Below are experts of layer 5 (counted from 0) of a mixture-of-experts language model. Rows are named router (the router's row for the expert), up (a neuron's input weights, with its number) and show model dimensions 0-159. Each number is 128 + 32 x the weight over its row's rms, rounded and kept within 0 to 255. Numbers have three digits each.
Before each expert's rows: a language model's description of what the expert responds to. This comes from a sample of Wikipedia text that the model never trained on.

# expert 58
What it handles: Academic field words. Discipline and topic words or endings such as ology, ics, research, education, health, plus Ch pieces, in academic or organizational contexts.
router:143174112185131135131138143156130128156149132104141144168125177171143094131157101152031142068091109126102127128127081106098061172142104161098130154140090114205149096093137141095134170194129090126083120142126143174141112125161113171089112095101137121081143080129183083122126115110161146156177109145071181103114114144113126150179096098154157145064107112123067141098132152190148118104164119121143146077145108140107098171140086123097069129064180172079111146107131126064181078181129128
up0:074103159153150100123113058103080169105146156103136097147074213154064122099112080122169150175132103132095113221114131163092111158149126133152174112145123085135151149158081106079158145136156150118146159174105139112126091126165143138124076129108146148092113163135126149127095183097183082173095119086179093141129139095146069102186143042105064109132156134147143115100162067101145113175162164171075115080139141117129169129130132141106077139125163136117149101132151060151147185105105198
up1:135194137097168129137111100115195107143135165183113124107137129161119076142135088081112185080126130105095198108110130150170105143109197140096115107095084109136146153120151080154147127104059136166060106147054085163155127107155157136119118112094139158096114143145051125122144167129081109089121103092168174109167044224200135126119129117055133203100147130096166153131170157176134081079134122112114112105113142146118060142172172134126128102172107119100115096102092070081154124131106131
up2:169137124108074126126138130047099130116112147157141142085083152174111127182125121098164158115129121104092117182138117097065129123178137155126144162137131133129069070134103092109080158112105112102059147092109145186098135120108187160142101077136096138124163032088168106150145090156120116055153136090131104127099172173084142143129134082140157078152132136072148141143122166145168133103123103087096147156104133080184097099150170108113126164125096114176117105138123116077185116081131133
up3:122114125102143145174170203108127178149178154070148096169091118132099128126107150149133101139090082121113138174125079100143156116049112115085139052152071101149152140118152122118140058131123125100107174146086111174106144124095112180119144059124112156117117121157141044151104146126110148106151092143164151094137074155141096151132071079102088138123146106112116110111172122116089181114086162132168099121132156169157109094072096092162105139133200132144113145155122059126149138098150069
up4:182134166137122113145129113099151141168136185115112103187141119150140124101126077140124190079138171220114142131105121152106112144157109134146124094158140151078086116120112111205125099144103190130107180157099142171096144196111153120122176164155147095151183093165140160130160035134113083153112162142067120144205175135158122115097128152097115104129118123190078081140180153155079111092148072134094113085107174041068120144069144177125106141130130126114148040126117115118128050104125138
up5:194134139178128142176197102064153128146072134086175142145141142122109098120148134089140144074147135088112109133139109096094138090166104137137130063129176157158122101111149159080142125127141103135170136138152132132136108159071124145149120087110116179097107099139127069075149141125132133111119114144178121129144105142158143219099103077051090145128190149187181166150122146046138140099096162112120098168132061177187096103159081136122154185138168070146058099099115145132145111101150121
up6:095132146127149165093075099099107137126101090139142123169096141194137133113076108145115124140073121166081134127122088095148197086102134103097101062109089159125138166152093067162166130166068150145078108090164135255147176153125089132124086132167136132152201147179159152168143152133093150137148129198114101117150142102112095158154127169091127154105126117189176071125052176175126043140145154159154101115130140127139112084150157173140098096127100116124158120151086126122170152174127154
up7:163063108042147108140103096131106151176173076179146212117127138127113127128146146085092144183128144110107141137106097114118115125122170098111106097151075122104117102135116090142197172133138082181097107166183088146144141151188161174093127098148114157119085089148106140123145136136117110125099107114137141153133111101112123156064136130081154077140119107153171131067178098174084160163078096164102142150058100154164175128122133140111115159086112167098090163066111192062147136098078171
up8:161101154152117146097188116135155101108133175134124158109121185105108136117145060142151163130115174169095186054134159089138129105098180145049070123151142113095119132085081082160191112146168114165124151161081117091112186121110145102077179135079145155161162073156157164156150115102141147172133147096120086054120185098096159156109171124131088108099140076153122098117156082118071173177141161124146171093116157118111126144106131148133151069155159115145104178140124127138144134115093167
up9:194165133088101140081165140150142142163115117126111131117185097126152195160109125145145127192126099121138168142143163149068064120116099119094118142103127100145126104102143082189127205138163095092163074076116125125105139107170155115160161083184170110165078153155134120098129114138158114131155148077081073135145112117149156113133112124129136175129109130095115143099105077097143106128135136167043094112113131074165107101161107157126123156149152130123188083076173082110134152131135079
up10:080119129123196075147102162092144110089127104106115145158067110113051126174112038082098074089106175146076165123075154060141138093096196167046172148102151166131091135164099199160185111116148111121128113131097122152092144073112118145126122118145152171100141156068175133121119150132114157114122081173137101165140161103108153111117074125124097126060074138132073130180146103188150163189082099127172120073101154112127139138079128098106100156121132117143114097130105165146214134128140140
up11:095115189150158114145142078149174143156102150132087112144103179132174085040098174112129121107088132098132146174159109075096215104184100109134145165118103121179151119104120072149134113115101075117090112130132124054159096156157142137162158166142160125168098159117181087106140116187083104103138120144089141140068127117095153075157116134153172142097122146128200121133089113144070168121109120067169128181129084137077088170174134128141104121148193123152116125195114165126163193100107123
up12:125120148183086094124066137098109166110134116155162145165116142064125174153187183124186146106121130116166135096151094193084152159127142112166066126136185109133136139109131136073129205113154125119071155136091134160115106204121160138072103134159144118113106139132126139150116095132094102127133146159151112119098137065101121103098156130107170105128189141203141198119178093201110074046117113176094127108179082117092126150104140103127158115164098130135143126145115144073092084137164095

# expert 21
What it handles: Technical common nouns. Technical and gaming nouns after articles, such as system, version, engine, software, game, player, form, set, with some math symbols.
router:176135129110129114160104117110088179138166192099129129154077149212110102158119163099119082125126131104096157144131130140123137133128094139100128132068205139160119123138137066162190107167114127126116099069163131080126132141109106152078134089097169153138092095203133120107105162137123079182140155165097107101110115169157127109104126099116129144106149145116187148137123174071095163143147207161132156175132094174077089117134175104056072168103115179158125137182141184123045102134138090
up0:087124143041188118100180168132118164124178112096115114189094153159078096095166157142158175147100172139129142165113130082148152149144175101065129109148203132132135151129061187097141085143120119044119116130104145187131147159093125149164161087152125168079104175183120105073116071189095149142162137112118155121087121149146121127124177071140166153114151180124140149118077138153134133070149121137161046155159089159153125044136187150156184122095146085138156073160106086166090157149118139
up1:097078120159127141063092108117125123196103164104095141100135096112112173045152119114123158116105167135139138128199102125103119067056132204067120086157191106105132174194103145105113111134124105070096067131163158087148131111168125180118138142121141099128104173116098099109100068151138100137134110095173155144147154128156121148124115086183078173151146125110178145105140126080113134139156123165131141156069073095073095108148083114094150133108100155186066081165087076130186120113093069
up2:107119060105083153086147124113184124131164099128125118210144090069113216179123136159162102126126116097116112151106140146127115076148150196051110186153120127092144135142153097172097113184125112158090103137103214112118115137178085083153102165056119114136134099151129151107156147210154075123010126063134131147103132097156171096146165106093121135073179170130144119098185112134126151141128139159094152126113095139128170152145180094090148102143080155121159141177135113109153111157084124
up3:153103176119134103109121127090128124169124105150146174115153101113098121152093147063125110108119154142145143160148155141065191138096152121111123115110136109118192116152152167081136156158110129104074083191138100144149175110095135158101109160138074126091126118189155072120144134132164079178117053163103057173138070136134155041076137115121091100155053137146158078120180139116118117179117126095080148083163127135167102108197129125133124109083073146129103113159195170090088073157146177
up4:142082107144123181114112104091111138123135097100108103170085125151141095176159142098127134101108170104148107180124122161112110103104112139128135158206101145131135154181101151117118135168149154209096107126082099094119155149075090103226080107119078122120118141156193100079156097145121111176144121204191133117100101107103090124127083059145159108135135090121199122170152120100095178140143164137145125151091159129072118068134168136133128150120188164125151153208135155087100107151164126
up5:112118176166110069175109101128078095115097113145123125156089191134165074189120177131079125125106119167123132176149157100123092137173131112078127138109091150182115153139158150159075125125107130158104148075157156100131049078124114142122166109124097141105156129146163097168102128188124163120080144099108084187134161163096134119087100094162137132169123124149061136149123184115061149139079132108113058103166122059175135077118047126142186135124165116167136177122159108142141128087135130
up6:147119133166156141183105117152101157120095097107142111149139123176214140163159123161154120144150117162096125210115071160155128154120083183151141117121140187117112110148132115125137162090101126152082124096146090105110136093086093226066160141154130127157146094233135087087115161135073084185095127100112143149112132157111099106157111163089135130148169112113161128146151100110132124118057111074121177179151144146083070126108120124097135096142167127171098077103128150179098112126146131
up7:118150202095127082102110107122134178084193098091121144154173121121097102072120124108097126157139091145127089166161137126111124124144146128119146118163105165094139123169066153125105161111136138166130206106112171106098124121092079164129064122156147087147127160130121151132141167121145091134150133153135133097118105107114140173095072131111162116076150116096189171096177137120163128112164153116122146119131097094075162130168108089092075036138083100185133103164161075119107109224119099
up8:132148162142189125112103142114112049122147105118157115060120144113157079139120080135077191104188107140179105155119082155164138104124132143140108071115149203131094211154068133098138099128105149086107142099114141126114104113054122196117116143141106113133071142115107110095108106141129095107149130182143139132154169192134123099153104176132145138081175136100124158133157140107167152109132058128160131124081094128149059178114067150155155090106176111115112013149125080142138135106168128
up9:118104191136158176115133090070166139113165134042180094103147115131131117132150162130078134161156207145151145164163121057115173137149186150107140126146078107142129097090140128145126160135128119115152074175179142139092103127109129140142156085119124182191100146109194125096163106170074111085107097075146170140150178101138188073170102145142128085123136125103093112163182119103126166126068178112163129078131170190147092155072119186123134177171120146087108111153059160155081142127110111
up10:147056172151091159220139148163107143142109147156139124161082103172106136128099109144101077152105079164093146069196155197071133178059121121131124161077064110170138146154126077143105098092154080149118090154124140139184149155098129120119127131102119099151122083106124136082102108105119121177190145104130076105083151143106127105104140176126116171137135025126154111122159104127112194094115193158131167125122134120137099126150108171122062116192109134181098120150161177144121173162098119
up11:087122161078151084109142164125129143095074121167086075113141133178181128157147088170106091151026153103075167221175086109107077110134100076143138099096160168138094138108158128137172131137128091151112081101115129147180168142094093119111121146153156153143190157120164125082158138131156154106152172073123083135079135095125161157105113112089141130157203123136165081098170103108136127114129183096138114093134150168132072125135141104108099137142156112142166104123161104170079149097127145
up12:126091158134136176086097136127118134129150104188072085133144074121104148182071050089106111131132065124103097107130035105118101104108137136116132084163133121100076072113117125139097081131105119136159069185150126098125099141122146153076162101114080189132142136090140108159142161093103148195123131072086192105102119164154119125157053124153230122125161176136120089201203105192208111113128122146153111180124073159149152116140144180095107144151165141142166146141132083123160111143121078

# expert 17
What it handles: Plural group nouns. Plural endings and plural nouns for groups of people or organizations, e.g. companies, Spaniards, Penguins, members, students, often in team or nationality contexts.
router:137153095101143110086085077169173166163177186112173131143109125142144096109114098172142146138148135184176144111100079125149148120149120122128171157140089097157145158114170152127096212107110084107133114133180097117157150138131135172110120081145108111107147106071156162131101147109105117124136152113178133134095180201098104152097173128148112118151156141160142161136143175139132126144120136214094098124091186151102132135138105140077121162097160088176093157065099159164106163143136102
up0:108152131137128130153180099138101106115165070135138122106171109134120118115122079144159127149128074209113092108095152073173155121118165125113157096122148156181154161157088078121126157120126132087114144100115122099097141190178078140151211118141156180130110160118123099099126164120153104106138128065145174126184059159115092082049115173124062135095191086124096135174088166140109142126130125159126124134133118126136138108168113092071108124187083139151120126067145128098066126085102075
up1:143122128126102138138124122094096143097183151152085105134076203135156208073091100196123114137131137120121125169125177153175144126144123047161153123134109110110152104157143132137121149041117178135175160094162150131151109113127138108156154150195071150130128150102127159180101103115157172162144101198138124097141152181152099109134166131098116187129126138075133157113140160183137148112107143131129068196173101165114062089141113127084165168105111077132110088117163103080120144070114197
up2:124098153207118162118098114101159160111135156073058196163120121146190162159099084095133135176201158162157134102125178174139098096129145129093193177151176109098127087134130152141152060084155160146114132187117108112108137158176172098154142150134170082169132129136136055144143123120101081174091154109131182181147139102117077102112107107168142076144124097095173144160198168069123161091088134108158108182109055110092169128140150086092155098113111132075095144148215119068126123139083111
up3:151175116133183091113107164150135163192093152116189149131146135149110115102151152113140136152090104130171079130146134147102092110111147174084168217127113197127118106134138105146115145171084160127149109166111105111160054128162176174150120200148157109099075126147167112121174139201146137125109112135119182159104165166130116150153092123163137151105177096131133142147132134105065169113093127091080069076172130150176124121121140099105131143143147149126100113138164173114072131074043167
up4:086107071137071093164162111132144118170124072154142103147148166159162173167103169083156110138119113158099109078155141154093094146069135161074130088122098109134125102139101076157064125135119106172078115166120118118137169136072148105083146120131125091121094094124134163106135146111125109157131140124133080138176136176141108173214162140105133069096124167087102031150156151127148057155130139116135160164115094117209132127112099116170133063099184180169138107142181127102147109121114104
up5:124180157162086109103144145103184142101150123096087124101158109255147186098105049123111128168110103102144153088103109090130134117165173071157124098095071153168155104173101145144212164178097147119109135106159067121111137184115116077119172155119126114115093155154170148170209110149102122163171115092144162092139147139121150111171110183175189119116149113094088159124173099096103081105121092172089133165135089117138149120170166140127139121097138119067128073146126103118136100081122145
up6:104103200148160143074108145144154122073185147181161187136132109146086126163108138172145148150216146110081159115117153084097097117123108124136119083143115146131132122153110122074102096201079131076165155173168143151146173108088129096157101160138095060083075192085109162077108130169129101127113172119124061090128132086168159130137122099169159092177163145118223088096230112108084086083111159150111108105101162153099122141145180166081115093041089177141107153064108148226124163145126172
up7:176124110202090111144117141142175114126136095105129105166074091109084181101107085134134158179124145097076148136056184149089119145136147116105097168083134098123130167074163185138167145123166166196121122108155119089124082070114136110121170145069154083141111194059125135117087157110137155102119096138181118169191099125105110115102129132142132215173105138142113155194124080091132122161091074089100114179102166064148077099153099056123144118115139177136173136140137103110126131143121088
up8:098103126080188138126129126088143110064168071107134136159158123132140093105154116131147084101137186107089195157082185181178119133159130165125216107107157099138132160126112085073193188131089111099169117132080068095092167146073090116111156118101095122153131070140121149085147154091065114131146120154119101161138098133108114085093173129145078085126105151130069131134107083145129179092110117096154151123134206081149131096147190138124154115143125075105092137120141110126149133089101161
up9:078142118145163139108068128165144181196130211124098112175143111104129105117115135155170111132122098146104139108166201126107123158103129079130145111126111147085080143157128105137101153144065157115100113096156100110156130138187159224148139120158112132034156150126144120083180129105137150062104153118195121131106130185101128187094111158126191117125137110129180154143098138085128116143139164095048092185146082125149110143152148097169126115116116082135102145209173159116089106148142153
up10:145173180166100137134150112136150070149103175120061147141089201122140136141109122070160126158085137119160152110123192147125100124116130160122095110101108152143124201120163136195078060169081157159096131102125131112140165186105164120099121109188113109126107138082130138067146126093150107140127176140156151141159170160179124128167123163177168114087130170131108174117161114169083138090132104115084119052122125171111102108145018150153120052105137168125152108104071106150172146126146094
up11:169158131137160100128120172108186099143162168152142127148121147107135161113115107133163113174101106158098116132134141106118086158097128134115127172150172094143129090104150107079147099147080136108180151120104121124086120114101169095091173127136109143162125122122129180080153100095134074046147112166139145126096128131175192152156070098135061117124078150159149102124195101106105166187099157110162163123136170116165169102137150111145198161182121160164059129146056134162155129102141060
up12:115126158126099117141164096128205125102163154130087112122090126125142093117151132080155146112121146112054119101164094110152136100115061129086104185140140143125146117149147123105125156031085115136053166142135161194108194165070124154130139185090141102088168167075060114145131151143128150098161154110111126096170134157144125131089117125156116187155091069148173128108110127125129169096152118215082129071123128120130098134188128128166123125129154133200157120080099086143091069108123111